python train.py --d_expert=32 --hidden_act="geglu" --normalize_top_k=false --vocab_size=16384 --norm_eps=1e-06 --beta1=0.95 --batch_tokens=32768 --max_steps=12024 --dataset="wikipedia_en"
Below are experts of layer 7 (counted from 0) of a mixture-of-experts language model. Rows are named router (the router's row for the expert), gate (a neuron's input weights, with its number), up (a neuron's input weights, with its number) and show model dimensions 288-383. Each number is 128 + 32 x the weight over its row's rms, rounded and kept within 0 to 255.
Before each expert's rows: a language model's description of what the expert responds to. This comes from a sample of Wikipedia text that the model never trained on.

# expert 41
Description: Verb particles and objects
router [160  75  89 153  98 132 113 182  97 133 147 165 144 195  89 161  97 138 105 164 106  96 170 144 137 113  86  98 149 115 173 170 121 125 148  80 152 162 171 102 159 130  93 129 147 141 158  78 133  78 161 118 104 127 139 140 152 143 174  94 123 163  95 128  79 118 177 100 126  79 119 116  73 108 141 161 139 149  71 106 149 135  86  52 103 147 145 135 124  58 118 127 147 160 123  71]
gate0 [172 127 146 100  90 121 112 133  66 157 165  94 136 113 149 144 186 182 164 177  98 135 144 176 110  96 181  64 168 146 200 132 113  98 102 146 111 110 161  92 162 150 121 130 111 158 154 103 154 119 112 160 154 158 106  84 167 140 111 167  79 146 101 118 119 111  97 114 148 164 182 105 122 135 148 106 174 184  96 142 123 163 179 157 161 115 103 135 180 161 133  63 156 142 136  98]
up0 [160 106 180 160 150  91 109 145  86 118 122 160 110 116 111 138 119 122 112  91 126 152 138 178  90 162 144  70  98  68  71 162 115 155 196 132  58 143 179 157 116  85 139 124  12 139 209 147 140 135 125 144 126 124 111  80 114  76  75 124  98 164 114 135 134 135 175 124  89 141 151 104 106 141 108 127 106 110  80 147 217 145  98 124 151 135  89 198 150  96 120 132  90  62 135 176]

# expert 0
Description: Past-tense narrative verbs
router [130  97  90 197  78 160 105 155 159 113 101  99 125 140 108 123 115 119 151 120 115  90 157 124 136 164 178  92 170  59  91 128  93 137 127 194  92 138 146 137 194  93 135 131 174 134 165 103 119  67 145 131 127 186  97 151 140  96 155  99 105 124  94 118  83 114 230 107 112  49  98 134 111  76 142  85 157 106  73 110  96 171 115 163 161 143 146 162 122 139 156 175 114 108 137 105]
gate1 [157 125  90 116  94 107 155 126  96 126 115  84 158  98 110 118  88 141  90 111 102  82  97 157  75 157  47 149  97 137 102 128 145 161 107  97 150 164 119  82 103 118  64 114  92 125 186 215 142 133 120 114  89 119 131 153 103 164 152 137 154  78 135 157  81 106 170 118 134 148 226  97  90 136 113 136 108 211 129 122 167 142 113 191 136 107 153 103 144 126 108 120 193 176  79 131]
up1 [134 163 148 150 150 146 124 103 143 127 127 156 128 143 120  87 108 124 181  49 153 121 145 130 112 126 135  97 106  70 151 184 117 110 151 144 111 141 155 168 136 129 155 112 181 154 108 128 127 121 141 131 118 152 125 164  83  91 138 164 161 156 209 102 140 137 115 148 125 130  95 144 109 107 128 179 128  66 145  97 117 135 123 111 149 192  94 102 146 185 104 115 125  33 144 161]

# expert 24
Description: Consonant word fragments
router [161 153  84  95 153 149 136  80  77 170  99 152 105 142 142 106 117 120  82 142 134  99 137 136 126 128  99 105 132 140 159 145 144 131 124 119  80 131 106 141 144 143 112 175  97 113 178 153 159 158 101  90 106 156 101 184 170 135 121 171 140 160 158 117 132  54  89  91 178  83 134  97 154  50 106 133  51 138 126  79 138  93 126 138 151 140 104 115 183 126 123 151  94  75 102 140]
gate1 [100 173 114 109  64 130 136  77  60  95 150  84 150 115 131 144 136 149  89 151 148 114 109 106 195 169 130 109 159 138  97 110  85  92 154 143 133  99 154 171 144  77 170 119  87  95 114 170 146 107 118 114 135 122 120 118 119  76 198 105 141 157  73 151 139  97 125  87  61 115 165  95 174  89 112  92  78  95 147  90 137 109  78 142  89 140 113 180 164 110 156 116  90 178 124 128]
up1 [101 133 176 179 144 122  78 140 132 127 120 110 103 153 102 165 131 129 210  94  81 167 143 149 120 153 141 112 113  99 132 136 121 104  93 111  65  97  84 136 105 134  79 156  90  92  84 123 112 113 160 173 111 111 137 147 158 161 172 122 152  80 152  97 147 153 150  93 154 137  91 191 111 146 137 167 104 130 109 175  90 148 104 152 156 111 161  72 126 101 104  71 149 149 101  94]

# expert 18
Description: Mid-name syllables
router [138 123 124  86 208 107  48 192 122 143 175 149 124  63 103 172  83 146 134 204  42 136 176 157 136 105 110 120 113 203  98 168 136  98 152 121  92 103 108 141 149 144 107 159 100 109 104 124 151 124 169 134 134 149  92 131 188 149  64 129 148 127  79  81 131  91 164 127 114 135 108 181 167 156 121 106 118 119 113 123 185 122 140 105 126 157 151  89 109  66  99  95 134 133 108 126]
gate1 [ 85 152 113 110 121  77 128 176 104 162 108 146 134 125 131 125 136  91 119 108 119 164 104  72  87  89  89  90 141  93 119  82 165 134  96  83 179 209  89 138 103 130 125 127  87 128 120 133 112  94  90 153 101 140 157 123 146 112 111 185 114 193 172 113 112  75 139 152 137 132 126 227 154 175 160  81 102 105  69  53 156 141 111 141 127 139 188 129 144  94 137 154  98 169 155 177]
up1 [103  80 102  76 142 102 127 169 124 104 128  98 123 108 127 133 140 149  90 145 219  60 136 106 162 104  88 178 144 147 161 114 129 133 154 149  93 114 154  65 124  88 112 134 128 182 130 137 122 157 130 138 127 125 124 189 126  82 191 157 177 140 173 121  75 148 137 150 110 109 133 175 104 143 110 179 163 196 119 143 121 144 155  82  62 172 163 132 113  93 125 139 133  85 129 137]

# expert 34
Description: Place and team name joins
router [ 98 127 141  67 178 113 154  92 129  89  95 115 123  91 180  93 158 106 125  84 146 164 117 120 132 178 115 194 127 152 139  60  93 128  76 139 118 115 157 113  44 109 142 139 115 143 112 135 106 100  57 144 180 133 125 111 127 159 109  97 161 112 121 133 177 223 113 126  94 193  78 137 155 167 119  87 103  92 157 174 110 111 139 120  99 124 118 166 141 166 179 114 114 105 165 158]
gate1 [119 105 140 120  87 105 196 139 125 164 148 156  97 167  95 153 113 126 138 124 128 143 117 161  90 116 142  77 151  62 169 143 135 130  66 153 138  94 139  79 160 121 100 156 121 111 125 114  89 173 125 147  97 173 184 127 132 124 125 120 118 148 142  26 135 153 122  74 123 110 145 113 139 133 169  97  72 172 138  64  74 102 151 176 150  74 109  76 146  95 203  72 167  79 107 179]
up1 [154 165  92 156 158 124  96 105 166 118  99 114 138  94 152  90 115 123 133 175 101 115 169  66 148 143 102 156  99 175 119 114 118 123 146  79 142 157 104 184 138 151 172 125 147 162 152 128 152  99 131 119 179  63  91  86 150 129 109 134 109  81 122 181 115  96 138 197 146 139 159 137 116 123 111 125 183  98 106 179 176 169  84  63 105 165 107 166 117 174  80 178  99 177 146  89]

# expert 47
Description: List and heading punctuation
router [131 135 132 115 162 157  97  89 186 108 156  81 110 138 146 158 103 119  66 125  83 126 156 103 103 130 137 151 129  70  92 173  66 102 108  63 155 140 157 108 150 166 146  90 132 182 113 131 108 115 152 170 137  87 183  81 106  53 190  84 112  92 174 157 132  73 102 145 154 128 129 108 159 126  98 143 107 135 164 157 152 139 156 142 126 104 178 192 108 234 105 151 132 149 146  97]
gate0 [ 96 180 120 102 128 168 106 134 124 150 119  91 128 100 180 173 117 110 165 145 125 117 137 102 114 134 165  71 139 103 164 169  79 104 153 115 138 121 125 155 174  44 154 136 170 146 184 167 111 118 131 117 108  76 116 109 134 126  70 122 115 113 135 139 113 110  98 114 174 124 140 129 103  71 117 112  68 109 146 162 141 147 116 126  79 144 174 128 126 112 162  98  95 133 112 147]
up0 [113 187 107  97 121 173 117  89 120 185  69  87 106  92 167 149 155 122 123 146 132 128 138  83 121 142 138  97 144 118 165 169  64  88 142 123 121 132 153 126 182  58 170 149 173 171 158 131 117 103 120 129  85  64 129 147 149 119  80 146 106 130 124 162  88 125 118  97 198 102 177 168 132  61  96 123  82 106 147 152 136 133 106 146  83 183 198 135 103  78 157 111  97 168 154 152]

# expert 23
Description: Line-start markers, un- prefix
router [ 83 160  83 141  85 139 165 132 144 139  95  78 134  97 172 214 155 157  66 119  79 162 129 156  80 134 139 138 112  50 154  86  93 115 107 145 121 158 170 126  97  99 147 132 118 106 162 119 132 126 163 104 189 129 131 115 117 101  97 137 132 159 101 218 163 108 173 178 186 196 154 150 127 113 118 143 100 136 125 174 105 155 187 114 140  69 116 166  97 187 129 177 160 167 131 128]
gate0 [103 117 100 141 125 129 160 111 150 120 120 113 141 104 119 170 135 152 122 150 139 141 150 149 186 103 113 129 191 160 149 153 171  74 131 124 163 117 130 124  55 129 136 101 136  65 119 129 127 122 112 126 158 194 150 151 137  95 145 136 137 118 121 180 138 140 134 110 122 119 154 206 113 167 123 220 117 102 132 180 143 114 142 113  67 153 127  73 146  72 113 101  87 111 116  38]
up0 [136 153 157 179 124 152 170 162 152 116 144 145 159 120 138 142 141 124 144 177 119 189 124 165 196  95 184  91 126 181 116 163 173 139 114 112 104 128 152  70 127 167 185 181 125 145 112  97 185 175 147 143 153 166 119  93 182 144 150  80  84 112 109 206 135 136 114  89 114 206 134 124  93 164 136 179 138 152 136 168 124 135 138 139 151 142 125  77  94  98 116 124  60 144 110 111]

# expert 19
Description: Auxiliaries and negation
router [172 127 143 149  78 153 115 121 136 157  67 160 154 193  81 160 108 127 106 125 140  52 114 144 124 124 130  83 139 147 138 109 144 155  74 148 156 178 156 118 184  65 111 120 188 181 204  49 159  74 130 113 120 182 106 103 132  90 132 122  95 161  96  81 106 170 150 157 152  92 115 161  74  99 117 124  85 158  64 104  86 130 112 116 129 167 123  94  80 124 117 188 162  87 149 123]
gate0 [107 155 152  70 166 141 168 150 123  65 111 135  82 100 123 136  80 162 103 148 135 129 125 115 125 148  95 108 170 132 186 125  97 100 121 151  60 103  79 166 138  83 141 140 136 122  99 144 180 191 131 118 125 170 164 118 133 188  99 143 123 155  55  89 175 174 106 119 173 136  66 129 114 105 105 115 142 135  49 135  76  94 100 169  99  94 168 200 148 144 205 117 157 108 171 172]
up0 [124 118 126 178  97  84 101 167 150 154 163  97 119 126 215 138 146 121 172  55 169 159 163 130 148 172 103 117 105  97 141 156 148 116 125 178 133  90 129 135  77 177 136 129 167  61 147  92 108 101 163 102 171  95 133 133 166 124 152 103  87  92 169 145 105  75 166 125 124 142 166 124 106 184  56 143 134 105 141 102 103 128 111 140 149 181 102  49 103  94 109 131 118 150 101 131]

# expert 21
Description: Time and sequence words
router [107 171 144 153  99 100 160 127 119  82  93  86 119  79 157  97 175  47 153 114 179  66 143 144 168 117  97 102 127 128 128  71 141 118 132 150  79 159  80  33  94  84 154 103 147 173 177 165 143 155 154 127 147 113  77  79 179 132  68 172  79 136 128 120 120 215 166 135 167  64 138 140 146 132 129  54 124 116  97 149 142 168  86 209 143 109 189 127 130  95 129 136  98 126 211 112]
gate0 [114 168 156 115 105  89 121 130 166  99 133 104 116  48 135 104  98 166 160  91 150 147 131 130  36 131 142 120 122 151 163 117 135 132 142 150  99 119 111 154 134  82 102 189 183 106 120 114 196 137 125 124 147 134 123 166  93 134 138 162 103 122  52 146 163 105 172 141 113 133 107 132 166 105 117 123 144  48  94 124  97 119 104 150 181 103 118 163 147 133 140 133 109 159  99  93]
up0 [ 58 135  56 129 157 195 109 140 116 130 141 128 163 158 104 113  93  98 160 154 121 122 146 147 151 115 139 134 165  97  76  93  87 155 115 131 193 147 139 167 177 120 156 138 100 154 131 114 108 160 138 131 102 136 126  43 140 134 103 146 117 181 131 104 114 174  90 150 166 185  59  95  61 121 125 167 134 161  90 156 143 126 108 139 104 133 137 113 180 160  74 112 178  97 158 140]

# expert 29
Description: Organization name words
router [ 55 107 117 147 136 142  68 120  44 138 123  92 119 117 130 112 127  99 136 145  74 211 113 145 145 168 142 121 178 150 113 135  87 189 142 126  76 109 147 110 101 125 118  99 123 101  70 170 125  70 152  72 144 125 152 173 215 154 118 144 197 113 134 125 100  91 173  92  97 148 153 133 172 150 124 154 182 124 106 136 142  96 113 145 113 124 159 174 129 115 123 149 173 127  85 154]
gate0 [130 172 122 155 119 128 115  81 118 130 120 143 181 124 128 208 145 170  70 126 126 153 110 103 178  86  72 143 175 150 117 120  82  63 132  87 127 130 138 133 125 140 126 175 131 131 160 121 145  85 143 140 159  60 189 123 128  43 163  88  95  95 135 123 134 127 179  53 147  93 124 175 114 135 116  83 162  73 123 135  92 121 143 155 106 115 130  55 203 107 110  97 131  73  99 154]
up0 [162 116 182 149 170 164 146 181 138 142 160 127  87 107 159  66 132 122 140 148 145 121 150 189 105 132 154 127  94 135 163 164 116 169 139 135 178 140 165  82 101 100 101  92 116 124 128 136 112 169 123 137 129 200 136 118 128 173  91 181 123 120  94 190 103 115 128 159 121 114 110 125  93 127 122 171 109 140 141  75 201  97 123 130  85 153 118 135  75  97 160 161 123 149  83 111]

# expert 31
Description: Sports competition nouns
router [118 194 149 163 121 110 146  99 103 104  97  96 156  99 121 107 131  81 162  84 147 131 126  68 105 123 145 159 137 146 196 116 145 103 117 130 133 127  91  84 100 138 158 133 135 122 123 166 156 112 150 143 141 135 106 130 150 142 157 135 120 113 121 122 141 125 136 125 120 135 213 101 145 160 144  95 120 106 140  91 124 129 103 147  74  83  73 109 136  66 109 113  74  95 114 166]
gate0 [117 164 127 138 120 101 154  65 127 158 148 113 161  88 148 162 123 136 154 145 143 195 102 105 142 163 113  96 117 170 121 180 152 108 138 112  80 150 137  88 101 148 128  71 126  73 155 150 125  88  63 124 145  51 124 132 142  92 166  34 158 103 113 157 128  72 138  86 119 109 158 150 150 170 144 146  88 102 186 125 161 132 141 144  95  95 113 151 159  97 155 133 122 173  71  98]
up0 [117 167 115 184 145 146 145 168 126 156  65 108 122 136 104 148 108 145 171  85 104  44 142 113  95  97 230 138 118 157  82 140 109 149  74 133  92 133 117 121 203 137 131 116 108 130  99  82 151 126 140  96 121 127 111  90 141 165 138 127 177  85 114  46 100  87 135 126 146 152 181 104  96 112  96 120 161 112 165 100 155 114 120 103 140  80 102 156  98 193 137 224 119 184 197 143]